python train.py --num_hidden_layers=8 --hidden_size=128 --n_experts=128 --experts_per_token=2 --d_expert=96 --d_shared_expert=128 --hidden_act="gelu" --moe_layers=[1, 3, 5, 7] --router_score="sigmoid" --normalize_top_k=true --routed_scale=1.0 --balance_loss=0.00155 --balance_bias=true --shared_expert_gate=true --init_std_router=0.0161 --lr_router=0.000676 --vocab_size=8192 --norm="rmsnorm" --norm_eps=1e-06 --tie_word_embeddings=false --optimizer="soap_variant" --learning_rate=0.0053 --max_grad_norm=1.0 --batch_tokens=65536 --max_seq_len=512 --train_tokens=409600000 --max_steps=6250 --dataset="wikipedia_en"
Below are experts of layer 5 (counted from 0) of a mixture-of-experts language model. Rows are named router (the router's row for the expert) and show model dimensions 0-63. Each number is 500 + 50 x the weight over its row's rms, rounded and kept within 0 to 999. Numbers have three digits each.
After each expert's rows: a language model's description of what the expert responds to. This comes from a sample of Wikipedia text that the model never trained on.

# expert 57
router:465462497451443539553517583528502505543415537467536452517481482496524439551473464573411577438489553476382448523561581428423485470417399526515551436443559497535444492568422483461638548528490466
It responds to: Digits within geographic coordinates, ISBNs, IDs and table figures, often after °, ′ or N, e.g. 43.3721°N.

# expert 51
router:437448498462442553508489585621446505499434540511411416522494490490496493460488513520496467485514588402474529448485452448341513490479556442572528539531483527606432549493435440516566466561510446
It responds to: Middle-of-word pieces like un, ur, ir, ul, er, u after prefixes or consonants, e.g. Launch, Assurance, fraud, clerk.

# expert 60
router:447491406471503558534477461597511520502540642513418442446496469555498435521564445480447462478472453463477435454447436476504496476448486551513552502470543501509500461511430427417611452500566528
It responds to: Short opening fragments of split words, such as f, ar, r, w, Ar, in names and rare words like artillery, Ferrari, fimbriata.

# expert 7
router:485504532443475576512485603471467452578361512524474471482469434519456397436490475590369522508407492422475411557476510430447513532424461484535529504430515546546509469524425436477495388588553497
It responds to: Closing quote marks after song or episode titles, and final pieces of foreign, mostly non-English words and names: libérée", deutschen, Soumah.

# expert 14
router:487539586475493595536415488606485495532426530568491459537432424457503546487595434578469553524457491504444462561521444450432523504394524491571588441521581535545472404471512470500608483506522480
It responds to: Single consonant pieces (t, m, b, d, l, g, h) beginning or splitting a word, as in fortnight, Wolfgang, Edinburgh, 14.21m.

# expert 50
router:493476540412528592504473575524505481556467589487452458483456484508502412435547490611484487488476514536482516491521492436449505532446471462486562462401506480509460483493457480349530442560551445
It responds to: Pipe separators after text cells in tables, like titles, names, dates, or descriptions, plus === heading marks and stray byte tokens.

# expert 17
router:466444539502501479627519482434514473501440518565512403452469414583434393469545441513455455500514530418510414523586498476481495481474470499484510493453561517577459490431504462475609543555490463
It responds to: Word pieces ending in e or a vowel, often mid-name, such as e in Tape, ame in fame, le, age, ine.

# expert 42
router:457478440457436548522486553518464522518505476538524529467510381616517432502553487532480536544461492425505475513479451400507480460390485396510615519434519486562464596390442526429549505580491426
It responds to: Wiki heading markers == and === around titles like History or Bibliography, and quantity words such as two, three, both, several.

# expert 21
router:498445532428535580572521526540482532545480530508498368579520430476515476490443462493472517464500628478451386468497461404500556520388448533546557408461522498573514525484491492411606503513501494
It responds to: Single digits and small numbers in sports scores, list numbering and year endings, e.g. 6–4, 201(3), 0–6.

# expert 41
router:412470524429480540574495518465533533550482500480481462483486454563436416419519383614384478489429582488444477551593517456375518476477437568514516526443496541493505554493422509417537470566537478
It responds to: Final suffix pieces completing words inside proper names and titles, such as ished in Distinguished, ate in Immaculate, ian in Smithsonian.

# expert 11
router:348494566491529450520482532506421450499498486493521454547482457532467402505578501605472532472443481445498548470498466454384474520446476497438473503559460507537435488448455568432582528612520448
It responds to: Word-internal pieces ending in t or st inside longer words and names, such as ent in consent, ist in Bonavista, et in beetle.

# expert 31
router:440409479340537537537521529513447498491470587522466506532480420459521384448446417544450501584394567479379492467482456471458497495438519461576510557446483463469482499498543550377555473527557477
It responds to: Pronouns like I, it, him, you, we in quoted or first-person speech, plus capitalized starts Th, En, Ter in titles: "I Thank".

# expert 32
router:464483499471562490567424544537501509494452485494508451512546454506500478417511382533357540480508546454472352506485485416411514529420464457501483530439451497483453535487453467416571404661495521
It responds to: Country names and codes in table cells such as United States, Italy, USA, JPN, BRA, plus units like kg and closing parentheses.

# expert 63
router:441504508524490606522431487551441514518520488501481472517444449575634503512563390582452530527420526464526524522586422491520520476479513605446517488483522521513531447483422493478570402507551408
It responds to: Word-internal or word-start consonant pieces like p, st, fl, cl, br, sc, e.g. postponed, seamstress, clarity, Stampeders.

# expert 54
router:412486494438471536543501524469429523514496465500507378529507388587498463452522419543455511480526572493479464543445559350501551490475528489530585462492522501489447459488487501461536429496474431
It responds to: Past-tense main verbs after a subject in biographies and histories: played, moved, won, began, joined, released, led.

# expert 43
router:473489499521493619493548573529458489580483475438496501513491509516543406565530443553463524480485551457411461519506442468470476480433491529518604510433517532555476461433453423403561428552580447
It responds to: Final digits and number words in measurements, scores, tables and counts, such as 140 mm, 69 people, 2–1, million.

# expert 13
router:475508491449477593553460510618474459546501543550536442470425413530454501472494461546411523517472563484440532497489521526439505450445506500503529462506522513636478503512496445440646490512550421
It responds to: Short pieces inside unfamiliar proper names and Latin species names, in taxonomy boxes, place articles and tables: Mar-ous-si, Lakshman, Champ-ap-ur.

# expert 44
router:459473508444441577526398519551505491519476499502475491463532370548505396496394521519480537481426506413372422507558468506489481496454428430537528449485502550513403536475487518432594539540514581
It responds to: Short word-start or syllable pieces such as y, U, ro, pro, con, hy, as in heavyweight, Umayyad, Afro-Caribbean.

# expert 34
router:536418462521508606530482498533405484600431575479574435510423398460484514446495432563518445557446635485400519438567534429436475531483480491507603471532483576476449559472453530494591492517589480
It responds to: Field labels and value-initial pieces in taxoboxes and biography infoboxes, such as Order: L(epidoptera), Date of birth, Scientific classification.

# expert 15
router:458477402439475568577428508518519584533454599555545490475413507544551438437558444551423594545502558509511411505462555471395594503375522475501485471478525514534443491474519410535562519566433487
It responds to: Opening double quotation marks before quoted words, and the letter a inside or ending words, e.g. Nebraska, Godzilla, bureaucratic, versa.

# expert 36
router:501494510478504605474434556596472562542452518544419432508463419592530432474564442570487469572513600483504462546462480508443464487493479526544469494467566536523431530480439510440538468595496449
It responds to: Periods ending sentences before a paragraph break, plus closing parentheses, semicolons, colons and abbreviation periods (Hook., U.K.).

# expert 4
router:513477483494471545481595621542448534533487554471424498546412458461564468491491417532472448550514482547438515475508470475436488427452486537457588572479495406429392434443512429454587440539468401
It responds to: Opening pieces of multi-piece nouns and titles, often after articles, such as ren(ovated), aut(umn), Dr, Man, resc(ue), Acc(idents).

# expert 1
router:444493484426494506512450540555444568500502501505517450459519346565504439502504453594461551517513633435468488491480499419509530501510506481457439416495570567479435522522456485438544484534551469
It responds to: Finished verbs or verb endings after a subject or "to", often reporting speech, such as said, announced, revealed, violated.

# expert 22
router:464401492467422499519481577563450502537541548466426472471535395540514457452463477625493579511461540414467447446480459395451581517417478469493531497547487450475464493442450392431529510533518488
It responds to: Plural nouns and plural suffixes, often the subject of were/are or before of, such as members, individuals, vill-ages, struc-tures.

# expert 26
router:381469559446527560553479531559524502526478565520483453475446460528528452445411464504435569508488621496424483509543509538433512488442458459492510520432527531572474513477448436449567433499545418
It responds to: Semicolons separating numbers or results in flattened table rows, plus capital abbreviations like BR, AP, MP and some compound-word endings.

# expert 6
router:473505496493529523581441515544487472591383549556532417519461458573491436456517472598471492449549539469447450505561462471467465475461483515491583596481498496480497474517457534415557426557523430
It responds to: The word the (sometimes a) before a named team, band or entity, and final year digits before an event name (2016 Assembly election).

# expert 62
router:453473451459560560546521502503487545501500525485471420475470498537518476418530478578458593548488479462470486462521514447477461544462481515509518453541508498483491514521387471390596517618572538
It responds to: Pipe separators following numbers in statistics tables, such as goals, scores, percentages, plus minus and plus-minus signs.

# expert 53
router:445461435497499550505420565538472514480449589514519458572537437501544533465474493572435555504369525459373501534466458426432582530405501414565566420484508592590459454432467475397544527500526450
It responds to: Subordinating words and relatives opening a new clause, such as that, which, when, before, until, but, because, after a comma or noun.

# expert 55
router:533452500412546547554530552603376463530461580476454458527479442511517484485531453571458470572481541418422501425547501438510481523526478514532502474494531551552502513497500503486503421524543574
It responds to: The preposition "of" after nouns, and sometimes among, within, throughout, as in "majority of", "Marriage of Heaven".

# expert 56
router:487529512534560522496468545546557501548485486537431476498413517571490515492516458518458461518407494441444488501617492452404558569424503407523482503455485470489466456556447470439572523512544468
It responds to: Opening pieces of words starting with common prefixes like ex, im, em, comp, dep, sup, as in excellent, depart, Computer.

# expert 30
router:425415431441493492487504540574504446508469538465459451423490386547503476472511461643420496505428607405459500546465463439457548560409479547533512528504462488481504520470404420418530429567545473
It responds to: Plural noun endings and measurement units after numbers (yards, cm, inches, wickets, seats), plus closing parentheses in lists and tables.

# expert 46
router:443411430475472605546445594447440537471484557514504437534547435544508425491518453533514541471521496514452379566460543442487488524444435476522522457459474518510385526495419435461635533540485456
It responds to: Final digits of years and days in dates, and place names ending a location, such as 202(4), New York City, Ohio, Louisian(a).

# expert 20
router:502475451516506611585488512532406529495494558537473475511518439426532486518521484539506584460420582525478467557493535479415570491471501509465562425482540484581420506522470438455540445509534468
It responds to: Commas ending an introductory phrase or date, and clause openers like that, when, where, Although, While, because.

# expert 37
router:423447584527480594558384474481496540553520446450503460442434468515604493415526395526443565517399579463441378493455466427406548484465509432551464487481519589564424486497518463419548475639577477
It responds to: Apostrophes before s in possessives after names and plurals, such as Director's, Atlantic's, Bob's, and curly quotes.

# expert 18
router:506502488442524504629473527494442481521485498596467475507467378497556542422536458507352470514458614518430412464567492396492561498468430451472495473489484522555414543440478502505572432545483482
It responds to: Line breaks ending Markdown table rows, before the next | or separator row, in sports squads, results and record tables.

# expert 38
router:457436546378457524515532544555525447482451570520483459509468448503471401452520487599419513558358612493439486545523503419458516572514479526516485488406466588503473550471421472460534436518536454
It responds to: Word-final pieces and capitalized words inside titles and proper names, like Walt Disney, Fly Me, Narrated by, Book, Love, Story.

# expert 58
router:507452527498504521548513499571412481479506477567558415582429487604477469490502419548460530562517499525484432494463487469540552467528458448481518519480466524447450520424440435449606497565521432
It responds to: Opening pieces of verbs or adjectives before endings like -ed or -ing, often after to/was, such as ext(end), consid(er), establ(ish).

# expert 52
router:454451523465528628542529562520451493518454564498509461551551494478613455509440432518436578458475521488456499502451515457484495520411427496496541438505510507558447480471458453452584522545484514
It responds to: Two-digit numbers and number pieces in infoboxes, tables and statistics, especially ages in "(aged 73)", also percentages and population counts.

# expert 28
router:531528472561456558621463487543452476454491557501467456532477434471528500475441467574473554533483530444463502423591455346448529503471501459522551491529542504513411419469466437454512485513467429
It responds to: Forms of be and become after a subject or modal, often starting a passive, such as was demolished, had been, became, as.

# expert 9
router:522397475428558588514447571582454516564450510549436461510485436553580471430471421488385493500400545499473477592557516468457441497441517519484498504454516510527489425476527442471640461515524414
It responds to: Opening capital pieces of proper names after list dashes or table bars, such as D, C, Sch, Br, Mc (Dennis, Schlaf, Brisbane).

# expert 48
router:509498517437562574547511549502492614540463471500467410446557374525556520444521461504443485468487519460417516451516418491479592577540517523512500501480514482479375504452513506417558563482551464
It responds to: The infinitive marker to after verbs like decide, failed, persuaded, and modals would, may, could, did, before a base verb.

# expert 49
router:431451540416492535540502561492450457573413489569516411469541431528497432418501455567372510530474505418421430530501489445434493518423435494535482495453503515514495539534381454447539467549543495
It responds to: Final pieces of city, club and person names, mostly in sports tables, such as Everton, Burnley, Milwaukee, Boston, -ington.

# expert 29
router:482477484470502550498493496483473504525466550525453424553514453492487531460481422498442527537433524478444479571532534463376533545432564547535564447559509510550406428440524555448550420545553413
It responds to: Opening brackets after a name, number or term, introducing births, ages, percentages or counts, as in "(born May 29", "(aged 74)".

# expert 19
router:544418496460598637531429506535443483499443543573489479461465493525564446448512462530437580546478558516491515534519466457482505569469550545504493408439506494527514445574505481470575517506430461
It responds to: Word pieces such as el, ch, Ch, il, om, av, ov inside names and words: Leland, Lilac, Chile, vasectomy, romantic.

# expert 23
router:483456492480500534567489520457426446541449562475438473454476536506484486435508532524497485536488528488462554488482514433527533494494508516498525506495527526489476596457514548406565489584559408
It responds to: Word-initial stems before suffixes like -tion, -t, -ted, such as sec in prosecutors, anc in Financial, offic, produc, spec.

# expert 25
router:519479511414505540485463548551442478552461479482499445539490417521569462464526450529463536511454545537450500540525525490425545471452499482503500494444531559501420553436441546480545431496500519
It responds to: Everyday verbs and modifiers after to, and, in or of, such as live, create, provide, such, social, public, free.

# expert 10
router:446446512466476563522525518481474520472442619513526493510538405464514432503451402496398555518486496524377458482569468380517478503443463451523468552503530549548399543518483491452633510562521501
It responds to: Year pieces and numbers starting a cell in wiki tables or lists, usually after a pipe, such as 199(9), 200(8), 195(4).

# expert 8
router:419500545495517558542534562617481488515431518551585454534449414508498520544481461518423471495456534487462380505482545442456437517445492490532493509471508537489527579501485479459567509562579434
It responds to: Middle or final pieces of proper names and taxonomic words, especially th, on, son, ler, mann, idae, as in Ladysmith or saber-tooth.

# expert 3
router:434493487464448604501453510471390394497444560541527425553460435538545511476507485526421468509472557418449485514451503532517499576434503501526483494462488493607427513389451461443560432499589466
It responds to: Short middle-of-word pieces like sh, ak, ash, ish, ay, mostly in South Asian or Asian names, e.g. Shashaa, Baksey, Kayla.

# expert 27
router:449496558521486507543450455480454545524420557501415455459518475614503531563460474529411520458470556318487451502511444506483560473521465453498603420448559606534522556502526464443574485642508506
It responds to: Double line breaks after a sentence or a == heading ==, starting a new paragraph or section; sometimes single breaks in tables.

# expert 5
router:388444521493560654554429560543436552488511629477436456455508446515540454499505487443453503524401573471408496552578418391438504504474541451505585459447547562554406549461490517471522538509577486
It responds to: Prepositions opening a phrase, especially on, from, between, in, through, across, as in "launched on 21 December", "money from sales".

# expert 0
router:461470496466511583535419538564518461532403498507540447454508427579465482487492438615406532552465528448446529521551505451428436479428430507491498509476565523559471514511457437461563410557603519
It responds to: Given names before surnames in cast lists, tables and news (John, Michael, Chris), and abbreviated genus periods before species epithets (B. sulcidens).

# expert 35
router:481530558378576597475417569572458514595478482459437467492497460501535498491535418549367543528445477477433497438495492433408527538448434409522542454479492555519454458484516437391518416538544405
It responds to: En dashes in credits and date lists such as "Willie Nelson – vocals", plus name particles de, von, du, and mid-word v.

# expert 2
router:409466503465424525538458569484507580494452491486442437512574404529482407478494509508492502549482576436497386556493493414503485457451416437480483474469490485539427541485468437468581564599515492
It responds to: Final suffix pieces that complete a word, often before punctuation, such as -ed, -es, -ing, -ations, -ments, -ity.

# expert 47
router:469489503464463532547431590508382558487467577487429435398472428468539527448494417549480545499463567428446526503500445435500489479399419549494504572540572487536467544453405515461566525482487460
It responds to: Forms of have (had, has, have, having) as main or auxiliary verbs, plus plural subjects like they, and possessive s.

# expert 24
router:502457524473466551513474528574456514508469552485432464512539411495500431514500461579480525558389535418484421505474601399430545525417549456564485509463474610493440506446473426399560428505544484
It responds to: Common nouns, often -ation or -ity endings, heading a phrase after the/a/his: death, decision, history, election, story, law.

# expert 40
router:453463526504595570513458550592406537674458457483514424508442400529551485433519494499428540464468546459439470468579453411472519479529531508511507472484551497531392515469481511468512465493498443
It responds to: Prepositions introducing an agent, companion or purpose after verbs or nouns, such as commissioned by, road with, without, featuring.